Weights of a small mixture-of-experts language model, trained from scratch on English Wikipedia.
Size: vocabulary 8192, 40M parameters.
Experts: 32 experts in each of 7 layers, 192 GeGLU neurons an expert, 2 picks a token.
Training: a variant of Adam for the experts, 5857 steps.
Below are experts of layer 4 (counted from 0) of a mixture-of-experts language model. Rows are named router (the router's row for the expert), gate (a neuron's input weights, with its number), up (a neuron's input weights, with its number) and show model dimensions 0-255. Each number is 500 + 25 x the weight over its row's rms, rounded and kept within 0 to 999. Numbers have three digits each.
Before each expert's rows: a language model's description of what the expert responds to; "gets" lists some tokens that make up at least twice as much of what it gets as of all text. This comes from a sample of Wikipedia text that the model never trained on. Tokens count by the router's weight.

# expert 6
What it handles: In/of prepositions, fragments. Prepositions in, of, during, often with the, plus mid-word pieces like in, ic, and line breaks or pipes in lists and tables.
gets: " in", " of", "in", "ic", "r", "n"
router:546524488541497490476474518504486507483519500475509500501491526433536501482464511486520508503516484479497490536499503505513479501454525506484444514483514483467459477480500494501504511479549486523504497507519516541498472533506463526529465503492473546510508498492531522511497494512508523506513467512523462488508503519498511473523474526517525480475560521509501458468477485524463536477540458485501535509482501465536453497487503519482475534518523503471473485491565532488501511521486524511484513489479504508497499436472517530523476495473489475513500490480518504499460530473495475485448534496484417482521503507542512517475475506475476485514473500515525525458521509517496526493467483469538499450488497494542563509452508528421495495513535483464498488454530529488550492521508484
gate0:522464517463494464526463519504495459514485448496544495519461506484514500514457510477486496504508518495521516503456488531503512563488493478495472472511556520493514500455488503462527520495514591468523518491495507526492461474444499488491499474549500505506528476464502553513505488525498500520486537493509535512478477467494514544528524504508516495493512503539493491489476500529488496533494517487534512486510491512501522499508492509484484528475470480490481497483472521510527472556537530521501460489493546495531492517487516444534470500468446533482509502514497500483466503476509472473510496507507495466491500566549480479513567518541528495514513479489509508524547487530471477523468507478510521460471466544541455499473505485525532465482523509499482510536491488466546504480493504
up0:499519465523534561512492507484513503511452517475512513505511506511527485475544474513547496526453501545490489495532500509480480516495491503506518490519443514523529528497535528506451513505508475484522489520560500518501529516521510471522467546456528499498504525509478516517520499483494478533526469461513491488567500465509517529539486465506493516512479467504516519514516470491483501501498461471447478486466487515534513463477470507515512491546505519438495483453516516533521602449504457510489506516488485478512507462521490509482506441468509512537488500496512487479521532488480527502506447505519524488480501507523481489520498496465504497487527522499507465483488482459512476475530501513472490514487515462451473529482460521514480513529490553498493489502502488534507475470467449
gate1:491431448487484521470512472492510472493533456504491460498466507493520484511551513505491520490508476506530478516562513498456507481559557489467514461460495531487483488482505513516505528503491450512511520499521487509517488509528503468513538517518492512504461493510490517514535560513513498457476511511491487468546498526507502471472502472520491528521505523500521509490543471549476501479490488474496507455501460491525467504476509461474543462479544533516528507485547530502496529508477449467539530459489508524476512513524464491493494473474519486522487537489475517509507527491480495476506518504532465556514496515474513509465443478491488498498501453527496488530481541456479486501538499490504511514508495521474534509495536493425486521527519515513459509483488481476500527453509490
up1:485478467525531457456463504528476547522487545526534494523497510507493522526487569466496499452495498532487482481489524499469526493493465492505501489477447515497490478488475478499481553494457480484497516468475496523446467476509542481487465509524511486470481470546474510544488551488502481542508485502516509515491488492470527501484470512496455506486493478517483443473524537474505494500468480508505448498530483517522532467493532505499499552523509493489496537512492503508480512504519538563465480514521521495574432438504472505491507532520516508506506478525483512476530532525507474500505506498526526498508463527513499497495523519486500534415518533513456504499497510510521489502514469505468473469454472477487467520499474501512491509474480527492508509522528523485480470504499496
gate2:536515493501477490501489536436520494495523492499505477486470486495493503522496532465457513458514553440502481484496517496500501494545534472483513498489498518494501504484516498474512506474544480549489515470528538476486523534504530481533482509526477520501518497498548505512533527475519485518495477500488471514480492451485491487455519509453508518480476497502480520504514478500507504495492500458528519444503496532498500480485518510492492549496497495553505492541495531500508511499484478515504529459524505505513537530453494525531446452530510472485540498483518512508558502509509488509521519460435487536477516533505483475459494479494544492521446499526476506439518519505551493486488479502525494522440469514522534499502556507454492540535536504518505535497446484560499517512499524
up2:512473480479547509475481500485507467469476526535515504517544502508460493479478496518496482499502482531556498522520512499464479527488504471463545509539482487436472517497489460499537508496511487469453458508500474504511523510492481521499468533458556487492498489521524474529509512482474455494524474488488500561496486528516472492484505460455498516478497494483530481519507549496476481518446484463501459515522455506501510477449477511519471531479504496477476513525495496478494476502575535531505449504532489517540503467500531466483509452508489474481526456526500515484510510494464425501520528492504529487496482527527460453520515527519538544483484486512489504509499515501487530504498513482486490512454471487523502490480534455500500468524494492507538488541473511549521499526496507
gate3:535512486521536456488507483475497523511513499491513503500490469499489537509481512530478511538505510455475498517523514503555506473511527505494504533550522502485497475458526550469540488465539521496493526453516498517507508511518481510501500568511443500514451516492534491516530502480552556514541447507490516498494524479513525510484520521506492498545498496493484471481507492506504543495462513499510526480519491469477441481528509505484531513554458471502508487490470465497517490486506493541507500459515513496501481508476475536502491473490497515466495486503480440508476509454488533539499443481482482528490501493493535488513497493528562498476518480499490508468528497510504504467519536461550481461519479513565512518511506551518489536504517457522489503529471482526453540509505554
up3:535504496527458522477513490480477518474507538516485503489523500476512522503494517514502515481549533514485496481479515499425486477489475483495526461502501528504510455470512476541471515473514490501504478462513518538496477580521503528508507470558518533460502488465495449495481524553487449484484557477489521518506486544504459483472533499515516526481468514494485492516484498500477476497529447458454543480543506527515493520450491511525505478469490505504482492526483516521454502509491509508477488499529508500486471536490501494466531489507553437520511479508527537489511525532522460470529498549488500517494470459484498501516490519505491518492491531545512502508490536480550492498529504512485483494472512496491514484512477507447499471533524537510516484507514519500491515499412523

# expert 3
What it handles: Clause function words. Auxiliaries, pronouns and function words starting a clause after a period or comma, such as was, had, he, as, it.
gets: " to", " was", " is", " as", " for", " that"
router:531538494546472459457493528515486569514496521501490535494488507516543528514449530530533490473504550479468561504487506524517479495509548496507497508499528493482465475517486503483484477446490536529503499485509565511526482536472498529508468491525495517490524535468522482515503514501498539514454475505504459497483499504497501497534519520465499468468521505515476480530465487513512535509545493474536542512451534489515480462470503512478480511527483486505515499492541565528540509507476465495514495522505463561519526480509556472541527503483464516459534504494519507476514548513505527514512481507496462497525506472544516455457486489506503496499499489520521548454513494507499519521482458481486466448505496507541513502501530503500512507494482496511501489484456494494509456482507516
gate0:501529463518507531479483505496495498525515489442476490496484507500556468454512512442488529492514452494548469500534507538468500501489493472526494493528525514521492492461487451476525512540518500494463487507524519523514522556528529482453451479522479482456513461497516484518514518517473456497487541540489429517496507488480474524475489476494475498446485515498511533466517517484537545528506515465527477465507540502470470534497495452508503475502497512541511485461499510502532499468510492513503562470511486484516493466518504477488484421459534523512492512489515477459482489498479469449469487522524493511552517490497483521490515467487502489481488479504529489456536488498500492489521481486518499523493477482476479499433487480522463501476501511510495508477505475504498470460480475
up0:497535521486534509544511475519481508486463520496491493498511512531478522491489518503512508473481496515481518503511515537519504507465487475537523461502521494460503521508467516488525494490517522497503435513482557494499459502519530465507486501543499440533475499516496526511447507477483483520500505498503533483462474489519513537541536488537466509474491538460491543511503513563470470499490500535517486533487480498525523542509511509475488477501496527502474507524541503501458457504534534469502489519468486496451502445492489499556475536494477535463489483496480473492501501484493480489504493491488507516503506466500450537538523563518476521527514527471522498450484482561470480464521502487463487471495487509522461481556456459501503529477485487441486456508511518505493468536520515
gate1:539475544466494524544490500472506505528478527476441503468453487516529511529496496521447551525489516477485515506488474514551520542517446507521468500486472510486510493456509438491515537512532476537500484569540511521522524455495508527484464530499496507523512517504463480501478489471512515460542508494476503492497513474502498463547490521493446498507510531507471489489514496465458484439499503522517485494458499512470489479540516533483518518453540494496481519497479507474499517490497495466506493513472495459476496506472473508478520518507513513512503502476497502426470482497517496504479481475465516519423525515487478532492514488504480493478512503494478459488501480521523485485480471555545455498476487472509475523486452542497461509470482492504479496487496489467532502496514474
up1:513486491484430486510499510475532521496520464466509529488493510472481501504522471501486510517501511540483486500508491461519489512485458510522482477533467516502478495511511533484435523522532486537508488520497516537511524478480477506540510490494522515552489491536487519501520497562501487464511482483523488499483479470511494481492477535518472470524498480510499499494520511499512503484501522484482497488475470537486524455507498494477538468484515474529459508445485478472496478449498488534529533511470542446464497505476557524471537494492530493507455515494476531463509448524450481513513471532509516447477515492478422513465488480481507468520502540486471502509484519477536503537500519520521485508507530475486471494480528511591492484515510503525485471502523531528457544492516461
gate2:518467469508500504477505486466537458488493496491494468507512473527503494508481479484521539460536462466545460491459507483506524482511483470505461474473512494499505502498512498514485537509534506551453519470507508542466515498456523462498543498520497540519483512526468505508507464475475491496505534517476491477488432496473506495493518518467510499513472430506489518523469561482496491429503537506509485512528493531484525478519514494488473491507497523521523494495528434486489498521498483518518490499458535498475472488497488472506517496516524503482495536549499546520542485488519463491516459530545486508470501567529520533497498516508520511493510519501445472490532474484481509445489480506443493519538458462493464529444487540522505488480509510524504502512512493515539485494485526
up2:529519519498482501484505529497522427496498509521499542445498492528542516506518498481466526473515488482519491530475524492516455497455509509504450492506495480519480510526472502523467517474498555506499492515486553463535505536492530506479490504504504502458527524483490520501509481536508519494503523561498495509508469497462485457502490515527512497534534447551496532502473477497475505454506520505485535494518498510484476482498515526479469475536477506525471490479506473477543500471484550512539484525549512496494429493478488503545528440470564495524476518501494529526533514469482520469465453474558481482506529515480560505526488516539512502491500498510503503499541490518493490495513464477510494457482517493488494510474475540514460514510502490529516507475488516440477459518503490
gate3:479494483503515537516537548504459509497469492497500504531464465509523462450483460491530502475497485501540496461504476476497498462474516518481508466505511513519512533508457491504525519519505504501477494543467491517450469529526461480509528512462473479483536514487473548511483477505517461496479453508490495467491552473531516472489465491486510529515498540523471558462471515522489515536542498533500509461500512460521492530522475536491510502477521467527521499472487472539557486529515526488484515483557519503470527501486504520463510498504445488524500484521507500493456493502530510482524499539503483522473496523505502482472528474518437508491493495534468495473477519453475479480486533533488537509505496513547481521468536482526487520549526495528503499478516535503481478428509493
up3:495497473512466502491506504528489497500444505520503503484492496486503422484467467490522497475488471509541506508484452470479467430492531465530535450456517523523483503475429498509538489515497511485477516506501506520519480504501473483506504488472494525506518537512460528535471532476506482487510476548459502471493524476542513488494520494513536476499517510471464540418458521536503527535530473534474508457526492469502477484524482531484535545506516511550528483515452494513537487500517496495479512488510550507514519490485471521472503503518509461508515505535515500513499472484538493481498499572526511471461497524503488493474525497532476489488488445506464497492484527462469543483473492518503505468506481503534478503453528488503513521531515504493515527490524525472494483469483515

# expert 16
What it handles: Word-initial f/prefix pieces. First pieces of words starting with f or prefixes like pro, sub, de, re, un, sh, as in procured, subregions, supply.
gets: " F", " f", "f", " E", " re", " un"
router:504503544476491507448516492498521465465512514498500486538497461493487518518512504497508528480546499525479509490453515517470496457506476485456480462494508484458506473521523513465440502481520500461516527509477561519524501499508467472487476474472503494523538527474478469503541528507487479490458455510517487501444479508502510492518499523451506508446478497507463521524429480537530509504589496492502488464485462513489471488486497492488500533481510494501498515506534496531536474482437541520513488492478495498495483522499519503519513510510458515494521516495477501463540544478546495487500523466501440497518463504533506432468471499501460496455507501505516490494529507500521514499478489510496484471496491500555538525503493533495468524482470496486490496499509482458466448491505480
gate0:478516431503518435483512480462474465509489501535500563481504476469498491513499480533501492481507511506509533511533480495530487469513505558466504493495545512480472508535464515503499463515520483471509501490443479520481500466504502500471505470494466491474496509484527512555519504506480458472499523509531488475482512489497490541526516520459503497501525527485502478539476576533531495467445519470524507502456514477498477495502496532487473513496481523446487451536501476529532477496500482515462498478480482525504475492490535513483490496513489461487481480481476507517453463512502487505496506500514474444510480436498498460525523482481507470511493510521507516477490516501450506446446498513466492493471522507528518503434497516491492472534483480474457508537529516508522503525502553
up0:483515472498524444503469479460494473491494501541521515497455530472486528508527488503492504509538484508503494497507482500483542471515490497481530444482524549499462541486493494480483493526515511519494518457487493527464503460547487495457505488494446472502483463452515517528502482495508469462539513511501464498494472478482524536532504514483498552489458546478489499562464542525539477495476508499502484499475519519491454522489539533475491511468473495492491489528464513502482467478486497514460506501473542488468465466525495493459503489500476484481512500537471502465458486518503512487500469474519504452516445499531511482502518500489503425493520509511467491464484546455488473464481487514466461499440516478523495480492431511482481491464502498520462505520507490514491504484505530
gate1:529523531499549498460489496507485535463535487507499514527492503521500521525519502486502536496488505477456466470530511511518485472537522537491492514536524485479479510534509510529507450523531520496538490501466519451513517493499528495475515484478489502505511432507530488479510467483515487525498515521535528471521492467478476483503492527504446486472487477501565509509487524491496516516500535532536442523489506505522473502522476525535519453513502491538520515524508506495568501471519504526513492555511478472481593508471513504543517491473430512483497460442486499496432479475493478463511508496514473474480514483504497521483511488502512490529513513507534525508507483531502482471499486486513513511539466487502506492505545474504492509454450520471488465489466527516491507549489536
up1:490550497499438441508545558492488474528510506472479465532524489490543446481480473497523495480526444506536537529475489483466492496473508497498484480519465465502460466478478513467529495497491493511494523540516495504525504492458540551497488499476497498518531526504499553526483513509501523453511495458469458476432472474493511502477493496519494477509526519496476507512450518483503497475545468499536533546478486500498533529508497459511447526503527498458516434514504487536507462520502490456477494510509487520490481493483530497469473499514494506473467550526506496505496499518480506499511528524495488504535477518500503510507507500523481511454470485484518493496534502476480539517510495532457502520500506529471498492477523509506467455511511507461533559504536519479487490462499450
gate2:477523495482504504526490515543508501524503478474489485478522461517563520472544517488489517445479520454546511557514479496510512505494476506511496513451483500502523535497439509496454508519467491479473496498479490488499538531500508495468537488530492475482516467461541527495498523469524487461522505512462515474504474487480507489451496461501547527448501484542461503440519517502496494493532502508463496482503463483497499536534488493503489524508480530457456512453544466528505540475454483489533514481535458507481518526484478478471543539509514513521528505452505526483499480494541536540484458518497520521518501519494512501481520474446460533506462453551513508505502473499522496524471509469507488535508498517515478526475476504533482514549512513497514503457493503491483513503508495
up2:508453522491503484492509494496464503513502497490492509471517537469542490479472424467524462517478503500516472502459520487490485503512511531516528494508509475503476491528517504514511512518450509511530460543531482485532452485480511514464472505457498499483522513534495537494525482530498534585516513453454473539508522515487546456525511533526521462527493530503554456501489478480499542511519504512538495513487523483516527470482520505533503477473490514516525496504497474509490515541480514488483506546501526501517498529552480530521447465486516577507458506501513490485521516501499483488495473439522469473518543480513525486525515477524482498498505473451485501498503541521530514539533498515519505501474499503477484485513468520495544496450484493475506497465472489513531444492491482
gate3:500468503518503498544454511525507503488531469540551489523521492509517483500539501469489463512506488510512461499516483505505454516480481479523448527478479528483527515499499517554465494492506553478528456499527515513537486483525507490496516520496476503517491505525528523507507526483506472487508492464520521561512477491477538464506534515524456508497462483544552496492479536539504503489523511475458470516501522460473546491530509550508508515507492476497487473436512505478490533534482500488491496530460512514494479477471516524491494516439512499483515461509486507501475518516486488469484516472538474477531535447559511501514519539516510489527518479517503513501518505528527480528532471484557522505495482487491505527528491483553495496475482476505559519455522558467485503512497441
up3:504501483544509480455492519492490509518497484491477461453493479488552453527499506477456526533500456457517537555511530491502502511522540508534564523510491530511512517520452491488508534502507461517462540526525526521470546529538506498478451543496532492487536506497485473458540518496537530495520515487460475511495503519505520469449508439476505525484530532525504500510516470495505511512508497541502492433490494478494461495508509478474487496517497498498489481504513500496490511507467492514509534500551500506486477478483508544460497465505466462515490519461519466492512501485501503534539471491452503484544466454483484484483539529478546511486453484520450494488503481495487514498507512522543530497566490484460519522488527484485507521506485477523485522486490454484484508501478494

# expert 21
What it handles: S-initial and verbs. Capital or lowercase S at word start after breaks, pipes or commas, plus past-tense verbs after he or also, like served, used.
gets: " S", "S", " s", "ed", " | S", ", S"
router:517523517476508484520478517540498541476504508533508537500523444509554501501471509475496520498480490441461541486507462506472473468513481506499470522510531500517468496510481512466464431482508536488485516483519518506508483506485494568526468503482496502558563506455516490525465497481503527515526520478454462456524540529514496482538508482497509489497528528519507515492469461494467520448476498472506514476488480464524499486470489508479465503524535491490500479514543526494497489477521531491481503495498510481477530515459520511488495498504501507537488523481514549540506519464525478472506494501473430494511482509545516515508474521506518500525487463492530547512508498569484521483535446499517466458513529519541521480466494511448497525511506506495509482450485484469490480520500509
gate1:509498507488492505510502477449524505467467496526515519452516503491476512477477522536537529480509459478479514501467510544537472510483501539478500484527476492509507476543474448517512474467550540426459470551475520484511517497467493537485533458531495526523523498501521469465479514526503486468434523539515446477516496513521462495483456482527475536474518525509481526501520517461513537480516493495503459519500482505519468498457497483500490492515474497469509492518498528473490513462514464494443477516518446478493523462497482481478500533503529510458550469496465540505457519488504519517489519512494497485495473515499499513469509486533465519529526474502535468500553469510504525474498513511466510493469526482525503527539517494508451521505535480500474493522491493531520486486489471
up1:526488471505511477492480509524483502520492466490506494532484479476501525489484453506445493564490550525514512492509464469467550483521506438544504507458533497468484525486517518493474503520462467503505542454508509501485457502549520478515478550503530472484491504473479497542518513481473491571548479482486515499508446457507536514530540512468528450534510492479529473498486501530517481486495503495519541505475524500480546498528510506505485526465528476523502476488499456512470482565498547510545488488511515531515456525502533536509487483484459473563453491507513479503532484471491489499504480473489479534520514465503489470523494510484541487464468493497494511502491521504489488536480460507505486520524478514475547502488475499486511476494501518508506505474489514475525491528481542
gate2:490542498508493492497546485491508535437525462522476499485503519524515545516496487481474502515512493444483520473496557513541528444459486471481522512503460480493529475498515520524518500501518522490501501460452536539527529509460463511493490475488515524498551492510504513458478510498517548526478494497546504521502510480480493500520456515473488482533553514497506509511526492494524523496548483509494491538489477495497504478470550496488482491495503492480483510489537514529505516536459479468513468481535492472498481479452502450550538520485452509455535536506511474480501520530527508497482507455477501505482522444479497464472526523481473502479479473511545507490516490524465533522506457508483478499485498519472564513495498541503513495529485509540468461526496497509517481453460472
up2:501505478524515512506472494509538456518496512502501492502489488481473478448525516497518526465510468531534512519482495476440493482505529496489487490510519521505475509525514508506497495490495496526484517491444491515473480455535532481468531520441459488516483494497507471516482491513474481524543486505458492473468534509486487469482480512525516518512505500506511496486489551487484514489468551511479486477493483503501487536527483496504535511477477492533474497479517485518517528511555490479467549489489467492471545503512460533512487454515456540567497442509468462455477490462487479508504510486521473445501481517503515567502486491450489543490470498482545493524551545503542523525505501492481559529492490435468491507481513474533484519483512493471503524452517462526500480483503478
gate3:490467467514479481505510500452460480485475544487525494507564500487527520530487466494503484533518522546528548494516515459513507442526483514518475517470513479520510529508473533500514470486508511500483488452516489484526486522479503509487463498513522480506468457549483521522448524506488503527556505498509514486448482462520516493530472516479531492464519473486515505508517504515483480505518500495504505481499472493534540476503523498506506495542450472490487477479473498456497503553505489467512481471508503460503532528503487499469537514463527476499504510503478544514561493429482441493479516476482523502493459491508523517555565519488517490534500487506445490512534515515506467502494497495470469505534503500489463508531519522532511479491531529484518500523555483470486481555501474
up3:489483509519490448466513492530485524482486507491492537539485478534510490521504503489493497473509507475483535521483502508467520466446486518503506518494506511471537500479550491472490499483493525511508521429464524481496500496521492505491503462513507480494539530457498501498497464497481494508520478506533481469485458522484519498533533462522481487466523529500501537537517491470481533485478472492513478510479497447510538507465540567539504496502473525502475498513508487508512504490523506442447465509492500506431525462488492502457494482508500524494467488536523503478507547498559475478549530511471478555543550497484491487471485509457502462496511514495513536531489512530485566544553482543491458505505501450487485495473519520505509511466493516455510481476483503503515465519501475
gate4:475522505495478460508509501518456476556538458495474525540476424507518500491529465528481518503501498513494476522485460507505488496511490458505528540490513508533495533512485515540522495431498522510523491471495520471471547543502547506465534462474521496468511484485549491494480555485485521519469483530477482472494523521492482484479493510497507492466487474527516517453489498527508539504514530498549515500516512465499501553531529521488493477496511487532525470461514484470493501485470488440475486463479498503497499513502473542537485485471483517479524495464526483518531529489500464491490479520452460505436502512515491492506528473471516469483520467498496559501493541516493527494516495506527502462494526479548502533468528486523465465521567515476498480485486476492486491499495489
up4:498493468470554501456484496505530488530476506524509460510462511491483494482496516527477456447479546455485477492504504492470475503525501535459453499523545474518502505518491499491486520543505471528546511508512530533516490464477479498515472522511517521491480571503507506485466474515461537500520474534522497532525501467502531470503520519518463506464489526507483512490473480484491524469503522513514476507522521534441480526518530454475490499527485516485488496472528547517521445530489455529472541494484466528440504487527523467509500515499488503501450516484500479500501493472520528488520510487499473487479472495545514499456503493486481471502461521525470492490491489517487447504501495472496503524495485550490472470510475482460515506474461502514492514514505578553537479455514473

# expert 15
What it handles: Adjectives and suffixes. Adjectives and adjective or participle endings, such as significant, strong, German, -ical, -ated, -ing, -ional.
gets: "ing", "ed", "en", "ated", "ical", "al"
router:489490501478505477469499505485497522517501556521525548487492489474523466542478478488492555501499510469447498533453510490486467487476468497507454501515509479497495501482507470499484466433472499490513534567543506492490509491497482512486486503507505543509540532512525522487521493507510518520485508542546480489524519513538502523537514500481501471499523482491518514510475505488475505507504490464515545508441500446504481474476485492452540519474539491492491478521529548528497485497486552518461499517487465489506490483437501497508530481495501509496518485460512510469491534453483471506504524544456477500478484490518482475490474513543492479497510472488513534457523478529505492523483445495556492459519554504561512546484492529456465515517506503485507521477470537495479473492525475
gate0:508474483492496518458439540466525511499521472480500522545524471496505512503497493501469499509495484509552493499496497506533473489503498499517463540522528519512488491497470493469484440487506547506476555507498525448511450479484506492503531528481493488496504495507519465468477459521502518496480478510508533523539482502503526523494536518463529471469530480458488472494525448482534550559484511453534509515499539506482515524503542481494490516517465486511505495463480511513485560509527489480471522527514498509544557474490517479504477498532499549460536468500558484534499515458517495533504490472514482518474508501523524470522533469526509486495474476502469505520520519539501480513489523538447493483548486487543503531505519501493505514493541488552517468534498443517494496507507503
up0:502483486498547459503566490527520531496546493511524485474468520542523548489477551494525506521518470503511486478465513508508524548537502502527506474467477519489492463522484508541468512500504439485482490493490523541490474495495490502463475486527497508457529511521478500542497508542487501481517506506531471502483507478480522468489465479537463479486483513495496504482476515492491466454499459508490530520562457464538504454468530524496520489491519497524486502472554492549491489505491517532505484464484495521475481539494495538489546481468491502468525534507510521492468500542557502473479481502476487488549511537485528476492472508526499555471568519492518521495507439501483524504516490476486508547501483502502528477452496516489500488507451481489465502462523513490490471479491489
gate1:481515517494467548487481505493523546436507510501515544466511505526492517532465498506496515516503511472491493519522522495466526465487500495484531445531494489456488499493524504483505485524496481484479525510498481534483492494487542484487483518514486485515468448469471497476550462494508430501497516520476501524487531516499471492513496465516502527514480486466506491522498503514524420539499519508463478514506507543497478505491512508533464453472515490446438532470456518539509513496513513523507475454489495457489487494479477498537542493516468516503525525496452461472470547539504495515454504502516504501509459522479477471492499554492506534494525518492545522527516509496470499484520506452508485522509542528530511529494480506513475508462494503557480480544510508485502461532446511
up1:520519500483502525472540486505484450494465485495450487526486468487446494482531537498493505475501495531543448467513506482514505497488536501540505538472477460526482493474449505531467494523483505531529482531515502482518484470487486492470512512484511540465505536513506540514468484471479481486494483453506476509489458535494461509447533511499511462486502507503500470465531479506460555486513488506517503482482497483512515490536511448496530462539505525558544490505531524521498517525519449491504519522511503534524510495519505508456466482473519469498505438535527543526490459499493486469531495543497510491520528515490493478500531408463498471488487513499496507512487468493490545471505467539510476501511498510509542495526514494488505490529471505533486514460508464501499541500499470
gate2:453464529515495493525527484499472525474487471522531446484481510465498527495549496449495531536528464476476476478528516510508491508478485450468524506481499525511498515460507502476492524498495497551486499535487482501544523474481562485477539532509510504493495476504514500507549478514504520513474512520520489541506499455519487469482505462485499532529534512482480497526485539496500491512498511458498492518503502511439430541452518483488541513530487521499514457484489487523518499529541514556553509511507480452506467521509501439502484472494487483517454522487502512449466537541487489479509447473489510540500492507486520488482486500529451491540511511456489471467492518494510527512488466452473521516560491514471489493501491504489503498517467479490518487484483508524538500509542510
up2:471483512522531502535514492452467475488497559480505494501477505472553496556469490486508493499484513489462524482495499542505549528508472520483533489491557496504525513505542473518488518457510472501515467514501497557521470493499484497502482507523517482525489501494509525487565471494499523470530479512504494492492488494456494517529468478481527464472512511487533489515486488483522477459491450508499532499522463534512492493492519551522518499453462514473551456477478510497503499496484522509525507507465489496503501474470515477483468526490480541512483467529524526496512514526490499473527522484465484533509488555496509486525462539519524491557496482466503481512479507493532532565492477466523477481484538524535502504506477432443509465506451486508501460516464512467505446480498485
gate3:489447497491484488504541509508509528486524509519486554571541476485496515477504527493516518513501494505525522502551501523530502516496503499489497539506478484435494516500485468470496487520539532512501502498478536495556521506518493476487512491476477492487483509497516520497461498510495529468496484511439523528521512482542478548523522500518545519503479511503500486520533495534513497490510498516503521568531521469449486465442495490530506510537479493450549535499514539512488524510511489501510497469541484565509502487464497485513529555515473530523517489492517461476516503473540486528493548525506511559499474497492519465498507472472464502475508515478511470511456520530517512545472495521469479495473529522499535548511514532493530500510458481508507464507511491534545494485551530
up3:462495489496481524518511483514542481508535510488498551522479458452495460498454547482439535495497479491506471446490500488512507480514500496503491516546512483472490496513485507534489508476529531518507513465470528485482495479499484509491483496504503509492476480496501462513458458485486549454536450516489494471510493523464493496499504502474543494473506545470470464467527500481506530460507485517547502537483504476511487470473440501506469533470538524528564512488479499519527509489514508507491517513513510524510520484458480470473499537538460490491520472494502459501470490461551497512509499551517484521505498464503525463512511493434467504504446525442495474502492468525474501551494502548485498520518504530522506520489536478540505480495520522498504472453506512522538467466510500

# expert 22
What it handles: Articles and determiners. Articles and determiners opening noun phrases in prose: the, The, of the, a, his, two, new, as in by the, this delicacy.
gets: " the", " The", " of the", " a", "'s", ", the"
router:555515466485496481465499527529512498523493487502505545481504502471561457532483504494484540459522499483484508479457500470485458479496486493486448497537495511459514467490511500474476516521523519554487526539509548496523524510475478554537452501476512506508552489495489541489471512499540524474510509491521469509544537488479490497551487534512494497486520521517479489503468507502485496456516470466481501472500471481505464474515491544515523537489481487499496466500547541484537518472501510529510526479480491496471528475443538529475473518505537542503491495463524528491492520452498483507455498469489464469505485496530485476473487486510491490493514520510530512476515498554512546519425460484541477441483522495529521495483534531476481497515506491519498502477496522497485484496525488
gate0:521529535495501510498500480493509500505482486495504507514487511528503474472513497478509506500481449444502528510513488527499471512532463532504527459473545503484478472492471503578489550503525501478524519545485493475505500470534545466541501492515475531462535493502542522482526534528470466527488472478549476464512510477547515525490505484530479492553515559487509532499491446462588523534510513469531530465483521520478501485497534473512466490507511506551487500499520496523497498518488503527479479512519494519521520510496515461502467438481475500519440535524502484529488511506489506479531472507504494495546493489493517530434529510509505481499479492528469512532533527476501507514440504490542469523481493522491530499514506503491468493477484529478491487494480501492508453494475477
up0:463542531474529511481495503517472456491548488488511558487486510466499511456546510482490517537482459472527503494519493516501471507493435540511521435494524492472495503471437496559524543520512508513540498533476528479510518465489570489494526493493463461479522465503508527487505478498474495519485549490540479469529515479528510482531519527536467479507523514462483521469501478495518488523540453501529499459480496508509502503523494498537484470505530488554481540489493536494504472504469540511526490528488500474478502543496561517529503511487482476501479488474461476510478504504502515490513465513507505488484464500497534537478531514510469474499468509515515470491520462486491500495447484489494497508512470562498503481553493498490479528493490458472490504536483487497532472506522496
gate1:526484517498517503488501478515534547516506533493509483527487482492535486477464560501537498497552478508494452467526510537530480526504528506496518509519509495495465524497494523532496467477483528513467506485538533509482503526484472497459496489532476508500520513492513497510515494478514506480495517499482463514504473493468468523538522491524534494502435484484552448479495521524500464506507485497491520516461512444506479494479456488511487493480502492492515559524496504469527552506488519514520450506466496496525467505489510486451493528508502546482539429472512459498464466472524518478445485531540493513513497481515485519530482507535494503471487460486556524507484494517481464538483510477462503468503528532497503516512485421457519465522511522454523499501515492491453479504488549
up1:501504508474500513522487525480467501473477441525490558476502474525476541523498471482495501535485507481501506529471503477483497482492490497499510503468520470498509543527521490480495503513482481505507466498509516536540477443507501471511511507479546457469495488488528458487544482502571512546485534477474469506548512473463476463487533500517505490518536502464480551495485454530527524494488519513500516509554483493459512545515526479521481480512500527488458490494515461510492488495498481479533519453500492492472466529500499492484549472526537488477462504515479470515521525542485498488486502488463505522485532525487508506518472532468520479479470537505509451509502523478540525523542512509542501524528466485511508512510463518510521558492497454511506478508484527549534539539503436
gate2:478517496520509497507501515514470480486496467493480541500492503433470510474468554480492483472523447494542489499493502483496508475484541461471494527500523515533511543521469478508510502508500479543521493524456497473553541516484519496528458489499459473522559479484509541475497496485496523507496556507484508484539526486472549458545485501539486536516502549528505536467465541505467478480516503508490497497509486472526512516502522524509462523523512515511540507483490456468495524514488517497511494480481498513478505543541510496473478517511501451494503517495503511469497480485506458500512482491504508502510511478483485556485470514518457476478498474491508514494454484462472511550501497499492518496514519457515512500514538483567504547484522525471536569467529517446544465517509488
up2:516445495475513473489488497477530504502481536535501489525499510555514504491484495534513510529475541511485539489514469523462528520534458518516503496488516484482520492494524526490520548457495478463468481461478488519475467485515499493505529553516538506492425521481495464526490520483497479527502475522540500504448481496509476526461517479485543484474446497462461447565524468476536543478490532560523541516511529519464504505537505460495542476517524486515503463545517524536467497482532448510487518509471493483505514488462481506517509514475513499502510504506508505504504509487479468510529497522505491490499465523498479476465482474502542486483545497497514495528542538492491484466460512503466484492501504501496480500513458535477533489455506485485476492509479491521511547467470531
gate3:522470515518496493499465511506488557531516521485497529461494498486450546511478488521531519472511483487524520478538484518501494551473500537516482502525463502489493477444517506511484476468524503491473497467532505508588530474527528542502517502514543539528486509553494459536496457490505511491476493476495519528523443511524472507515515512482520530506481501517463529476484533502513523504501561524567491529498510509444545482514525477485539482545522482518505491474482497563500495512534480509493511502519434512467479469504495487562487489495505499501522513490483479518518537511496481478484509499529521497460523523508474489503485484469508497499527512525518512479518475513492522489449479506501511496487506481508486528435543522521478508474489530493529486508447492477502438508490501
up3:482517496481497461519544516508533476520475493502476516535506512507564475490475494498524507484489525542537480496441445489518517502511526465430531508487507514505497521530484480496536567536456496513519507531507500513462508528492457460468461510465491487464502518452519518480500515503491480519511475506447492444483488506468552456462499489485522465465464506464543487518517482554488527491510495493442518464500470470538528467528460506516502534466484513525513511533537515482533477496454505478534506515465560515514462507531499504431476522487500473490502504507494510508509492490489523502538456500474480512523505484497528520475505529508496488495482450504506509517493480510529520497512505498554482498477505468497514504527473483474496532512482490515489533490498505526486539494510509